Weights of a small mixture-of-experts language model, trained from scratch on English Wikipedia: 14 layers, 9613 steps.
Below are experts of layer 9 (counted from 0) of a mixture-of-experts language model. Rows are named router (the router's row for the expert) and show model dimensions 384-511. Each number is 128 + 32 x the weight over its row's rms, rounded and kept within 0 to 255. Numbers have three digits each.
After each expert's rows: "comes after" lists some tokens at least twice as common just before its tokens as in all text; "mostly gets" lists some tokens that are sent to it at least half of the time. This comes from a sample of Wikipedia text that the model never trained on. Tokens count by the router's weight.

# expert 19
router:175120184120137160097149119125138149147179159087135142112154100113125110074145155130069131145146134116121162087144121116137137137144083128100123116156161143149078128117119123163128157117137138146159157162114124142064127155138111079101100168101168139118136177224200103092068149144092014162181136136208091104157111132096128119105125141093180089128163130160135168126126148100153121174144
comes after: " the", " a", " his", "'s", " The", " their"
mostly gets: " program", " version", " part", " contract", " group", " medal"

# expert 30
router:148162084150109127075108143060159114077116096119133146119163106125108107103120155145154056117147131162168139140114133126076151168106100093073160140127113172108183128159108114080121086153129097131171188152153170108161096147111135104115137125085127141093104122095178183166062158130195086094101113096104105113118168180075163140134012121178102097101185165144129154132102121087120161082118
comes after: " |", " 0", "|", " ", " 1", " 2"
mostly gets: " N/A", " MF", " FW", "|---|---|---|---|---|---|", " Nominated", " Candidate"

# expert 28
router:132151093117178169105083085106090100176083137100115166125208201147182184136141147130091161126116136158154084154099177107126137080117076104142147156100092129136117130158127093101148128172187127166122073084121193160092102129171132152119139129174156123148097177156108123112161121136200109092159094078064151129141177114116106140092110158123097196110145103099142147083133166152060139117161
comes after: " the", " of", " in", " The", " United", " Royal"
mostly gets: " South", " North", " north", " British", " south", " west"

# expert 29
router:100121092054103079077116176108120107091146066106087147164173129182152173149104151071177168165158165110084205144112131148104154059139160195144111153155123125159160117098101111135096141148151180133072072076104124129125104152089163125107190121171131146117146153107154095180140174160181084076170191120154111128162098170129107202157131176119141152104112124084126101098065160162076090169131
comes after: "\n", " =", ".", "==", " ==", "==="
mostly gets: " ===", " ==", "==", " (M", "===", "==History=="

# expert 0
router:061112082165076158104118129173167110196148088129124169086120101125127185161116162090158118173084101076119122101131147133138122151177137132135155106109091093115114137136152187132123182141160090187145193095104176139185113077063121200102095118110054127118165091105127166125104125150116136107122148160085157175130101122129136176111106119154152150135135070085075123143168109136133125105074
comes after: "\n", ")", "\"", ".", " also==", " DF"
mostly gets: " Born:", " Preceded", "=", " ENG", " by:", " Succeeded"

# expert 4
router:212088140126118072131117139134136131044172153155109114201108093125128134140125101141146128111159137138140128147116130136148138113097115150132155128135090124121184084107151091176195145170110142110163096138157099173145075120116113121146160129167128113069141116079155168099133131089136166142085162155163070092118086120089192159114189157100080119171161109141111124134130096162088116123115
comes after: " a", " is", " as", " in", " of", " an"
mostly gets: " a", " an", " This", " this", " largest", "This"

# expert 7
router:164175120179136126125131165131146104117182144149144099123106081165184122131140131107124078120195131133097142185106125135085241142101204132174140146120160204172124102089105104128146146109135104098090182175124180154171069091128081162168154121113141152126112093117128114183150098130110091068101169082094103076050142049137117115116134170155083084144155056131098125145110116098117135137133
comes after: " |", " ", ".", ")", "|---|---|---|---|---|---|", "|---|---|---|"
mostly gets: "es.", "ed.", "ing.", "s.", "y.", "."

# expert 26
router:157143178138118144117148077166162126115074126088091172132138135109125168083161185188097057129185078124119130120183145102090129084136123110076168120155131100126097124169129134090123098097117120140117138093110138100096104159209133155123159149072182082086116157200137142119137167075126156140085140075153092079107084145140111104099111128167178087148130135117161153122148130063140078143119
comes after: " |", "-", ":", "|", " (19", " Coordinates:"
mostly gets: " (19", " (200", " (18", " (199", " (201", "–202"